config.toml
num_hidden_layers = 9
n_experts = 80
d_expert = 96
d_shared_expert = 576
lr_router = 0.000502
vocab_size = 36151
extras = ["capped logits"]
lr_mult_o = 1.5
decay_shape = "cos"
dataset = "wikipedia_en"
Below are experts of layer 5 (counted from 0) of a mixture-of-experts language model. Rows are named up (a neuron's input weights, with its number), down (a neuron's output weights, with its number) and show model dimensions 384-447. Each number is 500 + 40 x the weight over its row's rms, rounded and kept within 0 to 999. Numbers have three digits each.
Before each expert's rows: a language model's description of what the expert responds to. This comes from a sample of Wikipedia text that the model never trained on.

# expert 34
Description: Pipe characters opening table rows, and possessives or determiners before nouns in prose, such as his, their, this, same.
up0:495517518530434563512488516502561547516463517474552515525491475511518556425460506536484486489481520563552546585467504495457470403472544445495453428390399478485494515529465545514469487431480455
down0:553493544504516529480533488505492593537524551499493488495469495511451507602485474467456482461426558494510488459574504529549437520492492560595467504553589520489549497488577487419466530547441533
up1:513574490472522471482411503478428499510498449516526526457513500473544463449426495467468555539519533499485502417510430479509481467432506467476537446416511554560431501468507612496488586547487459
down1:485459494530535532510451493568449511482491476502592533424472451484495503551491510547554497510544527541407485538539482472495456568527536528374476461535478498513455491486536506522443522528477548
up2:529490534584474488529562550505564542445502477548490476478530500555509487543491495429486398504491479465491527502467428440464529434481543528541556494452476400475536504542445495539490478534507468
down2:490507512585527459469436509424425531542489442466614461460498469508507543449523438464535430491498555622530500500469486525538484514503515490496454538548530492522415516480544430456585516511470478
up3:542513510485474496498446486474557492468460431521497446436449455532504588480529494497569478558422491458468480524493508503427510487467454477459483512471486493476435510581497502488429510518477466
down3:460495460488515470494465510535564600555506544468483472475501498501601500551531485550548497510385446455505553468387490532491557531479449443526484488536492438498408480497490461525525486527553469
up4:569448489506484447544503518542592539432421449495568552543507429516541517569558506552488506529565494560554511458520430433502444469468480446491535456500457438555505476503488514533472524476509428
down4:536525457397518475463510503467456522528520538496487506500483519539477506487539532464519548548500488500490520530482420454584517543525422526477415483520471443542592462449535472524432498496553533
up5:531500482462537530530492492464521467524486495482496534543502471504514517567447452458533455434519497488404446468498462410466537531475544497480482519536464514421514508515467547525483526534539489
down5:514498506477443534494527492428500396550497496465518531507543512525520504560488460495521505567527486534456452472454488471473452523562504518485479465529605456444522522532498503494483538463498498
up6:454474495476479523532530432547519585452529486541577465477582539534504545437490456487496418584443523593459481503435463478470516498458471436512505484511501474540436515521475510535524554483456492
down6:503537547504515472515507490552491521582457482467497484477535569521559499482555501538408467480520561488448561539557472525472511545465541552485531535518503484456511505509497448491457462524489525
up7:504513517495495485508516505495515501479567446522493529558522472496463489425513587529507488429462454394488487467440491551494547527534425513516480550563535438484507518564564506558509507510506543
down7:403469471488472542516566521463511490487503485510507516538481458575528461559472558502480568536546509391478527483502507397550469524467475519533469559443506461483491538471497503522578532441526477
up8:511491546469480486566558489478438534477486549507580502471491550476429455521405378498510432460539434519539444536445460441505497522471525450463530561473557506562504521481522499551566499573465486
down8:571491531509464521492544519551504516499458532543544436519448506501495551505490526483512479445541493510415471532518522539544510512490491508479403537530554461548531435473466424448493492477453524
up9:446508447465493510440507467559565499531500419502478474531431545562463443377504471573500508590499437497444488516527536439560503518467532541561440412479564497517510502492494482514491574493551568
down9:524537513533515409485560505525553503549548485486431468518487484505485510468527585511523536533481533535512505550511490622483459503475486524444495504488459505483531460567516479476462581516523529
up10:523496460549475492550544561505449504479546469531487466413515604487435597526479481440521424489506523420497484461426409502536487501440535491514484498546420491489454509515492523537503527487511520
down10:465574468417458566465570503502491562528480518478535515531564537522477446492547449611523566562438455513511431496505577466498495518545510548529453478496534571463467438468478482546525548541484523
up11:512497541583478463569518494467553518432458479563484478505473472556508522469489463450456475404480476535547420481514527476580394490431511484505434593568484437414521501533525550455526587440475481
down11:460482526562461518532555511499552495621443467533488449470563526543486523458464517427515529568462505550470473452442497544527579513490516502455552519513529443579519543566455491538513471526489437

# expert 60
Description: Prepositions of, for, to and on linking nouns, as in form of stock, plus the pipes that open table rows.
up0:516409501489383441498474443519504526453538525495491518451524514470518486490454470527543549512442526483517471440460566549540490434447534476527463494557445481500518508508476497503506425559494461
down0:519576495478505518493526537499476520520495463503601507484402506465434539484498585464480479430480460555497560508540453445440490571517485478438548472446493540547500494560578468522545472506512504
up1:531504553457508487564493486544527512439442511480476462553539445503475456471568503496466589507533438561535545469463490503463533485525504536455439526562575574477551535536478509529456560526512531
down1:445491510487529514479532520518497543534527467496537513483500479477486509456414554483471445501443472541486499530536453451470518527505549530522404481490497454473488476528511435443445493420524506
up2:597572529527448467526477497444510496494551455524492463496533524516465527472528484545476503487530508455535477477423523442465530471524427506464503461554515534496485532535530507546462505466389537
down2:422549517524543545472468501456511485534506476449525491530411462467481488492510525479485455468560431540544527471539484475505555446511503462533529495496427532524455474454477404532492546501518486
up3:548492532498565547506577448474455523499504493553448474503508476540473529532509557470519463496513480489491463439492488476549524572435486524417416524486559483470501548463517469559593505557445454
down3:492489457504501520487512529473540470500396468425476542507551442471526464485488483552440505552497535461518465553504479601496440556497513467483572464527489529478482589482458480493432483578502516
up4:558478519499481465512552456528530494468435464514562439512422561603468478509559493480462545553549495553567482482531480492504533509528575462472513469525507530459465509470469509554493487518550509
down4:500467443512495535514473457603471553529611512542480507491555506499561481554493437508589475487508436559451561474542544572471569514504570515540477484453492521572531475493531460437534508569524519
up5:458483495528551509453500443546502566476531508502510431591477468535477420492589479543493548517488446500452474516557543511515526516488538576462565411524503504457477500527513509561513481412544461
down5:417469573469429489472516443497535457464571487513466482492544463539542477503572469476465548494551482448529517445561543452471490562464484557524494487445503466524447461517524497513535489505490524
up6:534505493479490529534424520516528475541571458553556568502466508524512473502472499423467447515588581480471508554479532541484409455480481521544463530487519444487480513462528576429471513489461464
down6:452489494474502510548559526526497554531540565467590499470473557591523570509505476463486524564473436477514501473537486468464530554538497507427476426436486564479522613522490543385497536445480456
up7:477565474488478444522497489541485553473480488543479517430531465515469476479609493513408513490512447408489431467502509376445523523544471556502492479520504491465481558529507483523547487446483432
down7:442486483490534537527554559497511558541490507475466403467422564505516457494560544510458555457448564518544489488439477540557456596561484500510483504439473459491495536416506432434562549517473553
up8:584456547498460541506468468463517537485525475513479424531472477501486517535512461486498449440579499544526507479476569470431444469515496469518534480603462548477566542471447451499501534501479505
down8:494556435490498588492490411533499492448441488445613509516490547477498582430435518488446441514553428459483479460516538519501491487473453456424480514563497502502533529494533404513510472542533616
up9:461530500519562505518575463517542572532474470554484487510521514513485489554513528487457476452461499446497496590494437479536464510418413551531478467471522461550446480521535502511528485579508463
down9:452529466500427514424515481493518457485457486475497489406442449441495463548537466497502566529496491532451520393508547461497429546482474500466421501509506504492480464481469567475483534477502479
up10:473569500476483527465523537504511487483504467462548499492465523518472508522454509570440481523539499560476514478530485416570494523549539500591573516515520540498530507558500441538551553492465546
down10:510459472517551446471530563512529457490488540519518514503526508585486520496501558494484534515494537483464458494552462444494522467599435478588547473495495487489524536455543540435598503496450486
up11:475569479500506533471496633442468567497555528544497488534584505459480488574542485475523482508529416484469501556497510489435528505499473426460506541457490493458481600462520469487431577522493497
down11:459508526502424523470427460482537447512558542466504453486497479450505475483492497531454443527536492487533562498491540550489496497504486511522522590513536478490536502519538475494481463613470576

# expert 57
Description: Word-internal letter pieces after a capital initial, mostly in foreign names and words, like P-ier-roise, V-ill-agers, C-ele-bration.
up0:463412515509455521491501468498488558474545511514450477529479555537523505534522501513482523457527517502504530510496563416518489464551529557452503492525538476488499488522464453481490527492576476
down0:531509590524463495516475464459445506509535491527494503494521449525513494561529545527540502550515451530435526519479525441440499504493528493496510493499553527487515531502450509547434542497538467
up1:409504474497514491514480489444519545506560500506503478511446515567492552485506491531460492481609511520431463537494486468425453499401511489543502535433443484494533508448463579482485452479539462
down1:478507420500524446523530503510517518416471484494486510471546547536451448471566496487420463470519524490495521482505511494514482568513511493538510549486401453566606487516492529558477531538432534
up2:517504513515510528587447435450640432481548472525495504573542607526437495502477499578479530480456499460447436535506492502435585548506445505486530481531485471526529469491421507498454484476494483
down2:527498578513558528459573512517534541624465566576554453490569531470501458442438490537490476483409541549541475483505484487476472499486498561468441514466493507494532523492569538514452540545490515
up3:513490458503454475486505535514543486498553476503518524497498493496452514529511495421524497513468478414587449489513486511511520514574492476515438444560559515509487440501423459465573571415469543
down3:432513462520515513498411502486519514453542486472537499464498448483533493517533556528449461517453528512433530500491451509512504500551444504476498561485521470430491511535489505594570398421526549
up4:529475511459518510559428509454422500470536506584502435476497570529540483475479454556498473545473569524534441480587493459466563466507488514411563532575547484492483566459537518470486548518458376
down4:473524456499491492487446524498466537519521473513496467479494448503503495470550555477498589538520502494514487540551534482520476516499467450488481480635531487526504518436517543535467502423453535
up5:574443423482552459548496443434459471471499518469505531560558488610457538504520469410529489594447541550599591495440457549564487558484549536573473541502462444524504515490463548461430511530586477
down5:510485522498573539473423443466549505523532521511559480451446493468452469504493527515500523518480534518473451556491529578471425549447554475534584486545484491446429485484531446452497503521559567
up6:538498521576501422520512489444487579467459528480528537431450502479577461537554563429486479520474514466560514433470478498516462533466577464523483476511527439445536543491474556478584493467591522
down6:508508507520471539482480468499478483573519509559594460565497485528561527462532502493469478484574502534546451522580500473534450439527513527481519541495552498473491469428533406445493569472476511
up7:472501468423544443525473486488457479474513444478541473473495532539432484505484463425474470413444456490470496528513557461530511446498587474487506529559460530560524514414514435462531487507522518
down7:458479506520637551429467480474489500502493485444540608517525522556547476514565489514516499467479596546529534446548485631462497566513509463472556487524484531570539451525523524529465445510452548
up8:464518531539463439476567519546560470524543470471516497541500525504490500510496519515513500477545481474552522474425406507529463566461554539487527479469531463522515487536476428504499438506517521
down8:495524497480536498486548529562486493487534459476505502517469512458475514474621503465416505543551516483492492470459538516568439470542455547464488543568518500554423501529508504525556483507484494
up9:460510466563486493538517518490567468457462437519469458475478475369440463471569540539511531502472505415459480517514492492431487437572518470442525480418512480556518492500570528544522531500473506
down9:528517508522487519474536474487523399479520437441510543540493436509508473481479493579511522521538562552475562522451476450510480463440606536455522478560531430496557527555460456494553463478525532
up10:600454557490459501536476504472521561472447521501538499507464492526534514533447505590511516496508495531509514537534460529527512464502492535499489538467518549464461521575525514542491545373418495
down10:485472488509440463514470509541574554553527455493419509448490584451533488643521483548515468511495525471466486525517526570500543476490485444476497551546507445450521557476552462493412505538553479
up11:545562509537439430516517435497520495452520537517468474543505577433500517569475542494458471561433484549580460525574498567573581523489408513485561506457532489480415497467485522530532537526516526
down11:520433496498467440518566394522473495521506524391461505505546423508533492528502557453429519465514500534425485482455478516524482522434505507516479485480566475481513491418463546477470530540511516

# expert 20
Description: Final word pieces of surnames and proper names, such as -ley, -ie, -ares, -ingham, plus whole names like Moore and Rose.
up0:481499502470497476453527480516454520540567487494550467502558441461485445496431487474495479524539505557511537503541522425476489469564421462476459509484534566495476456586470520538502452478536455
down0:506507547458491549501459463528495498508488479464511543484525508539565403430464470502545517463492469493599470493440425555520489510499440513480509500527482520558478484497513495524477539517511582
up1:461454456477574496551543516464500517419516514496579518510546463511505514473545458482489470500516500481537489526435532496440520508457538478493506559528526505494520454510419442533425504489644514
down1:493529447501566500561484566548526473543503477463512485582578428492446524486496517506458518427546521494460479498497552426504434488500505533496493578536532524540569460462502542543479552523515585
up2:497506552560504572449533494489520448448589440471518530413562544510498527463554455460397492533541493458454426528461477466407562474598540572468517538486528445459416493478514462452431522516443538
down2:485523502464525517476590502541557478590466498488514480462495549555530569511540491549429510523572553521551525504488566541548445446484462458553565506525511476557452464364457482420492528475468513
up3:513484474514434494571474551429510569546521593498543526466531463557475501430460504485528569509560445454482491525477493497597513512540524481450484454506518485516443512542423488495503513479477536
down3:468540449587472480450575526500464473534546430466460455491508504510532491453478439536512495513529468475510457600494556500463480439487540476484483509500523494487578511550496532463425462454475468
up4:491528504553513515470459501529496486538528471446478487476536466493543479518516463487515477401524496528480508476407517474484524445477511542503546448503497471479471541488468479514471530520466511
down4:522419503499511422553480476535478430514511466539491491525496499494511540452441486448608558422479501456433459481536458565468493501501536559496542441426450511520422485460546494520506438460454461
up5:453432462460527492479494431545473499435476476419523516494461519506451501594446504509476511502564548462483543440564564507495505514519492463522528448483462520425490483487488537497498481554509512
down5:418473477406500574473507488501456516459551499410476508522526579522492491468518508496497506590549535532484502484448494565523549488526549471472565432462541534551470512501515518437455554477545517
up6:460494520485478392573565434529523477528523529504528541476500534544459498488494489457500426476531563509494515519458506479593542516490447570471501500496531509465500541494520518422518528511508525
down6:398506510519538486488500466489502480494489497510513521502556541519559464493577496540499450489396551442522545487527487473519418431496520530542434498470509475496489517526505492451413447479456498
up7:508544563500498504490546500462511513490469519471480481514449557487526481500502533460547496503500494512480476570463500494556479523495525470481533524394464527574474534549472518525543481465494556
down7:499473491515498446537528484495448502483469472517499508492562531519481447539535525533473532498491461511490488522494517565507457595447542414469478504487508495467458453527447455532559359534552556
up8:497500404478498495551480455490590522445532486429442421516469503492539556469565527482482506552535583470555596447426544477526492449525504505465512409496551531460504399565514457524426463464577524
down8:544557492485512456558465512524527488493512471530527519490485568531545482543489483555474521546530502509527487474509552437533451556494491518452517480478476499517549527562519522469467483506587406
up9:497522496434460503499477465437530478495533527588512428469558442574464518471521542457539506475402477519541497518529529480427497507533533517528552501491519465463498524493504492513412597546504474
down9:501494486523419505487492532506444489507477413487511575519516489462551503490575436535490541481470518514541471540546503483450468548522458557495478502448515477537601470562499515512503560488474461
up10:509434436510503582526434529456457546542452505515530495555584496515514512474465549553532543541538489496462598449474555462502378472546516472499477519509507444407489420511510484544456458493471480
down10:517522437425507473556412467572459520542472448455459527482539537504556544476521471525561554469559589498516452497509491415567539528519446475576425521556564528485521528557507471526491535443530469
up11:507487498487508496489516499526509467441418480472519419513475455488489492466495385457567501529527490473454543443439560483421521485437512526445489532527500488549566524485539517473467446524491524
down11:540481575524506537507464466513510478506472520532495452493520518448506469485417560517423597533438530494504455499482433582518424579543530487519447471536580473488485502487469487470500498524487525

# expert 39
Description: Month names after on or was, and time nouns like year, night in "every year", "per year", "at night".
up0:493493559541510544481485461536524517508446535463483495445469453580473479423489512514503524513513493522470448425501540522565484482521522558497494508430505520486506506530538505422495515541449454
down0:409465495551442407482483492475530495507546529495518459511570555456530463467475502441568489531405540490479480511535491601537463483537557494574545526478563396507574467514488508435472474516427459
up1:571500467522508432485570571496497557484569517476584385503522547495468428542514488476527517402447431468520478505465490420543494411564474428505514524458583481492523437492512462491492519487441583
down1:515544518509521484446423443535496510513510527527495521545494541513448549551484576502417569492501451515528467523438483532530514496364540503492451506525458456486538497546525500477483488515497423
up2:537489485479556457471432496467489448548536507532517518465530457544476500510544486430504525496437495505471476466510454404448449464463539490490510421488524485394498466459468483435513533557476485
down2:593560549516458483504484520461556452493488515494436564499531523492474534523519514473518412548499507515592501465491446578538448448418495465532494420428523420472518522570514517563485508474582498
up3:487519535453481447489465470529525502436526516506521421483558500465468500530502482421419487519512528564540510482466455551483500498544437534495486504450467481484510466597541508536450414533481471
down3:532487523433546460484493516530545503499469536560526484525435481451558502580550498525546512556490452557520508492527480529499552536517507490548483509477516544534462447565569458455435448458437468
up4:508465516525541486523479515525508522551555494482509463496515508504457549512556472475526550481453480421481516538483447481531504518493498506497528456506517460506499543469514502462484439490493476
down4:526488492573554459413584529524441482506494495441515473474463501491517441431490503498543470463595507452506469566531464536462458524572497511511504558490503458446571438515494448494495490476389481
up5:556460559588487496488499541438459505469473582392447471405508490530476435461485398551526524427550485522609475495552560485518482463521532530490444458528487532479469446506576514465472491503498474
down5:500559478493461526455515502567538570568494549560450506465480457539532438485480443507496477412528506557545446468472479539501448516495495466527542565486526478527422513539489455477472478492459535
up6:554509501474499535516538496509495539477515558565532494517555475586568474524541506549529482509557486514448500456519543446435476584447458539450519513545477576513477477484528460490523452486496455
down6:545511508530449509468456558524524510524569534538491483508572523459511477505469486518505491520431494519496535548584504551487540470501474523509483508532449589460474569541472466526479533512550478
up7:517493510530483498524508517492531502538429473349547493452524578561539470543471452443507435510545496513506484442447510470471473538454535499437500480525508526521455466563502474472521469556510506
down7:571474554485537458450450577477517509463488445517486574466453539555521551496512415599541522487494512536465486512520520535456442472494459514504529483464516488470520539491480457524460493434527564
up8:526506470456511547518499530491431522469583392520497551531441483504501448495534430474549500550424452522522454577508507470484489495527539574522568540505533460537488482561503498514533503519564413
down8:484536528539498577518511502493473514501486477463501542488478514479565479478485475523441531486417445534557498466483438446469495514534481480510558525507525458543442492490526452458485588478468511
up9:492546567540522474486475500514515486539457448584498499467529515535475463472476518513486487434453474578440405536482502522538447492509545527515498548551495617474501532501541476434440504488478453
down9:581534551422478518491526468488527503548457569486523439526543505462490482488551489536479539495542496526529516463459433529520536467509533459511503494545564428583475534497468534534500530499576445
up10:525482484536533478485528516476520557517462496486524448517583475482563450472496478520465527428520539485465471521510496436452462569467494481511525513556496515474499467531480589483479482482499496
down10:498577433462525502502480492549487586473511448520529529500485507497449585513509423508579510586516450491517509523437508488522546486471415529432521485512464502482561497492540474513502558477516494
up11:567495515467551535542519510426504477563514534516536516516519505463493507463508458525463514519537483522519495483507508411553463532531521496520520525530538499508495570510470572501512551484456456
down11:497475489528532486510502583482424466550490546497475543396535483518519455508526549503506466583522496549579466471578474547472481530527491528485629454553484490510499483539496437438479497515460466

# expert 56
Description: Verbs after which, that or a subject noun, such as due, caused, occurred, ended, laid, stated, plus auxiliaries was and were.
up0:566436507515454448509461483494479479503468519568505539482506456583517539524449553560507524499517535500608522461426450448592465478532583558470521593482464511486452468446482523489566480534382467
down0:542446435585504455495503520561500498550504478520485516545510509551518457412461481476507442447467545566493510636482442515529537474517474520492574489495540459441524483559478485507464456443537529
up1:436521537521500533521486446502457495441476536483485501530525465558516518513530445535538576486459465484481540428476601418519530530523572560497490497528555532472557599493493488500478562504554496
down1:552489462443511478465520555502537517545518536442547536502456486515447471464487487488501487514550522445491543587478493496582467510486569518478505447439478440502553450559518449523471530484522462
up2:513399447442459523445437470529456504537485471469471486582468596502487528494518436424564484488439485536561502500502496466471468482535480456474476481457491526516500478520534471452574427466487498
down2:551535466545510527470509436557507486548439566522465494561502423574483486489565504501462412490525592534466518487521546454507480534517458523556475450477526528531519532531504574437491511462538530
up3:478492424549500500492466459443496438576569517474474487533491485530480443506437504416521463494502512498460466463418542499519548526524455544495453565483456498465456477479446540473527461527513502
down3:453527532432462501552563504519481469624457544496520501502477427511473464442492546474505425571476494508540456527515465517562376489565451497418411503520488497483498459441494538545490521564584528
up4:504448462474525483495464485445464547515499572527480500461503482537453505431480446446535515640511527525477483459483468501517544468436491537538453520538519555414423446593550490436532495539528517
down4:545577478534531524515484480478512546494511551502480503479558528517446587486508547503498535455486543505534526448515528438503535584482514464502507487534483485516562431500497507546531494530555473
up5:568507476453467541478490516508527458493523481494478531532458515499441451499443462478438519556513495510463524432510554477482494490490514496475484441562509535444472491529499558481472468470448535
down5:448526530525563470491534491503520437500498518456538514556577527574530494458487540541559538519509549501555510550498471549497500531490511543514494580553557497483478458458473540502482506465459478
up6:485496536496489459474547496493534484530440505510477534554494542520451507506516468469524576472549490476439436429502470445549527505484513455445495508462491516426447538542580612506536475548536515
down6:457467466512448492426496527542470509497490495451487458518533502526487537481531502472551473465524472534422521569469442531509590528631470493486516541444508465421483486435503464444523513473444552
up7:581487469493485430482496490525518516508505485397477437555449491564509548505594505519448509492510538487502523472547497497502499459395523572572530508448458461485471547532434447507489505491445525
down7:539512533534456546534500525530538518536503483487505503480526481445538438592522488433481461539427424570477493493472489522486466465540455498438450535485472486476478422476560464515413458527500456
up8:510492479533534474531509438497496572510544434552497530460462457455453514506529498502509504481499499454524490494496474450520495498585491516501412483494490502470526444560528487538530382471531478
down8:472502537516537508526557521554517505498503560533460505531517521461517516504480486572504480493504556526476579541453463484462513505473567517439573497544463461499528475486466544482446543467515542
up9:487448568445507473492491461490480515525550532496531497460523458521574495490556528478520525493481517523521489505511594504474429479498587436510476509501519458466520472568478541544525485504459496
down9:576489435454527489452484591479519517428457503459509498534499512507441508517518425511520525525529562460480447544506496486501489519525527476515487514437562485492503508549528426456527468471482538
up10:500530485498540502562517546478522464514483499482542486488506522448501458560462500528522597546445514570489513438453508505516525537504502487473546496489536426503506481520518478492484564498480514
down10:487493459546550468637485501546520497510453539534573475469481563509528510524537556544481509577482399499468448508531536520543509499473467559473486506441524511491490554500507484506494462478562583
up11:550482493519475545489519494467529505485477530496499421513452452548550541541519448483510486501497517468499515550540532477513513508506510488529467504471492535469516459487506415455440565563456554
down11:495507545466563477517542576462473507487496542505444435472503462434482438461557529515504488443462571498525478518500459516517445525535533499491440538505485487496448540459461462418501519475505504

# expert 14
Description: Number words and numerals for quantities and scores, such as four, several, twenty-two, 28, and decimal digits in tables.
up0:519452502441431523500495491455446557490625515562506529505560459483527483485514479515444417430447548487494480515495492441488496496478497485492516563491545525539503439549503492494413532528542452
down0:563416491542531596443558497498580517487551493536484507587400487515567480489468578545506421469518523526472529457509526499481533471490531471514542489416515483487476517454549549512442448509499510
up1:526498483490546437606535469446494449580468531573539495490550461587507519469540480482482469486521412537480454550530562494468464520455526559492474508549533417482519483476431509500555540436528498
down1:492523536371500486490483561488457480524445458513566486567416484521577495578606430553490492540448561462444481540541547508494512437530481529468544564449509528529422510432538450473508496517574451
up2:554467445492511500440496541511473497497511495532487499421406537528568537487476496447533490486456447436505464489445438449476482481441490464530456488476453419428541519468473458557520472584507488
down2:468509505565507459543510484454483553461389497456525522506534504482558456504546497567546447504444476534600473514516539501507469510447439457484521494464535410551504551442523458517486545468536485
up3:468431558458589454455515533498456478471409503399443505505526451539544476514499526548449497448420510528495501466506519421488416437528467470528515500430482502536562428409482533544437514455412485
down3:516488521475472489534526452460502427553560593483455480455463496486512504519527511447437533509445440515515535551485503501533447492464541464484549445403494471583496461491448451542491561564502503
up4:550589542449496481498526514568496497494486556494494543474461536515426498511475388552468557520504573548482433498450500438516462507428446526480475551496470449520469484493499563535517508499456476
down4:503452460529494496468524472541490490455527447544463503520518446542497495546548565446475523431563466459533451526501563503493494503495547542491530487416491540623455517461509522568496509617478546
up5:430471524502511480442433488461499507436562428454478474547472461465502535517557480503502524466499476427598573436507509491482493451414529509422540504477472514510502553429573578465457408557521548
down5:496552511505484470546510511487453494578441443465439501453480518532486481516442517381525487575585548479441515449497544521500533468500460513515529556495474521534481501481473508450530484540583423
up6:544441550457443532474530516457507499493518542452443428535461481552503487482445455533567504470412545453552554442518519521476501526506511440511407516478554499483508556537542538421488443536495490
down6:515610535477501508491523558552495482474502529486551513450449497433512472469576461449480519472422506495502566482498468470481520462510482504529516547514531451474532520494521526564457503494462545
up7:535518462463447417500554528510486465512530547469482583481571477514549511525517482478486464513427461498528511483550448482534495433423556526524564500426551520491519564541470548555496463534494498
down7:509471527551511548527492516481467473510507496502537547523410556473499489465531563485453492485504491500495538509499456560519434471490502516491454432488508475456530452416524495516485533538402551
up8:541432470508462489474478501551518499475514435490499539532564544496547552520513491623457478453454504467503460418503587453496383567480545571480501553504463533476587533482546579489503485518501449
down8:468510510511593493457478471505453478480495465535513461480498461480429439439509517532448495501475500474490497541477483530458522504463635523492497457399451488476555518529466487547472510511533433
up9:554429517545526487542515500435516517486522539499500492492494530441551429485508451452502472475531521481449474393520472439450583539528527513546500519469562481387461508446452557487521507545448534
down9:424486490448481559491532486529482491505524542481497533571548439471458461524552589500493524511487529540467479510464434534577509484533454537490539514551538528440456487523503471528484516594487523
up10:497482550415555514488518498538459522471501485552503538542465482506517533512467543501555406523430433494441511493405560551492490460533522475522521560438554457492458470499444466529492506536460472
down10:479516529558514418540464497512483568539565521508562431477498551528461499515477479509432464544486445454519562508615469498460554478608516451443509543513401524522519458551487493562395492463409573
up11:469482488465543417490575500560540503501512567504460537514554543506585461422479468548461489524426524519504539522578582484576549508519580483490547483481576493521455453469559496533476516501416421
down11:546459515492456478473486497506576566447454429501511459556495422501513454513496498568466534544496540523513472427479566496478474518458495501519526565459511518589504506510496499466524524460562494

# expert 30
Description: Final or inner pieces of foreign surnames and place names, plus ordinal suffixes st, nd, rd, th, as in -berg, -sson, -ski.
up0:508507476532429477612462404541541542431493492539481529541581473535488605506505447545499507497539523499457417513582506450516503444433486541475487512499429510418518486520484559459516479567519454
down0:474449481467468512459527493452465539468376499476542496488503480518482444480492494471448526574450539482458479456552429512530501471469568465455527595446510545479472471537517448470550460456517540
up1:460504505556525491511573511457506499489519496512504470520446453541514533479525471528470539487506485419510508518450534493522522495536492498491525494432558479438553494547524591501483526501491521
down1:503439551536540543421494444475481495482512609502500535430565495585509501492482536493499460453533518430495487500531535558501552503506489598442476550523489508519465438463609467480425512441516507
up2:516515474520509464552524555503495488544543494451498518556545487518404508573522486466472474492457458515496510467478534535507503544446449545486518584533544536568541424431491501483499569584548533
down2:497445533532501447467518525486517521521467483446529446444535498432490504467506519430508454451524524456507472555464469602489493468483447515545464508508531455539492435471420446591482517475506490
up3:554511549473495487441433590466430555456495523434505562513538572562518540513467519467479475515510503504457546455433476551502513507547469480490559584513490499463477492485418415493442532485509448
down3:530558512512467458516494516574503497495496468550494524477554405528477484542500536511474453551493511546482486532522416516514534497518520463506579468533454533496529518477495524507418597524518462
up4:526514487492521465508499498502534544492482479521522522479459455586465576488513527493555479379507529497470488478525510483538464552424533511475469482534477525436488537574520444461512414574543499
down4:559491527505489416485493470483527548410497512487518477496525544493470501503501512537451567439501468476499393485499503538529552513560532440525515532495472429487471566542485467486521487558480523
up5:470509516501452526484478538445497528430469524438539526486526529477552564481512557577472538518496484443518471531501497544537485540571443494445494525500496457487500448570546470489526541485437502
down5:525514489519541604509504427473518500546589532505489545473580518529507481493512487505533532429512477445505499425498604460525507496509482539529486507534532478562598422543500445520533487543512452
up6:473484531448489499587536402480486513455538475484498495494556478495454552500522479498468499515585491494505537500502531485516501496415450510500551480474496521482521545408482507444534481485560443
down6:560462450472472576488410442530508515509545555508504505541536522493517479467429463525552447437475558504508448593492527528462504503525444478496474463517481555505540518448527534430529456519499455
up7:533472427550565441553482578535488509413463574506481481523487529509486514529499474515494524538436514441481494509439504478531505530488448464511499456476501527465513482466453441486492503564468420
down7:421457484462511448473456438516506476504564549508466452483536482481536553489522448524482510542512463474498517443531501519468517478546502506495498522520466470451502529442590478569490496511460472
up8:492491497557629578545488511486413487533497559441496508495536538594509451514516460456606474447511517432505512548514497481481464494511482515476514531466491460448474524517510498532511481494415505
down8:535466543554500466482467499435582528496520449526509417417483474572467409479595534524487512487563555527491449449549504529414574485526500425554460450465541486501487528454543485407481478490481475
up9:458498540530505513547459511588460505506568526486439536490491505507531530532473491467486567504485457516416493537535489520524507468427517600452530539443562483508535506459558543437487550559540515
down9:545511499536488547529518525502573563480543503512501497540557507554479470521533395534503530515502512543494534531536484491472472468459443494485566545475547511441451448476583456450561507488519478
up10:443443505538493456550519518512502380472531449490508491466536486559539501495527489564488503481488470511483516566522492554586448437453495491380481509537493482512530540508443468463569581456506582
down10:504539536562493516474520542497557446484453517499462511471464549486401520484476511466567547538474523533478479505556519524537485474494486492486505455485456527515462427502450493525556524482445516
up11:482445466473412483489500534434461488531466479485519489564510536483468492504533496508480492499594560491491512516539519463456495435500516474505459530493515560440500470515486488521469471570462494
down11:546549508464513448416549448512471478500526459568421514524581481542458501524475513593567477529490446491567504557483521497465553483576517492488450424512479506497562473469528470515451419494473429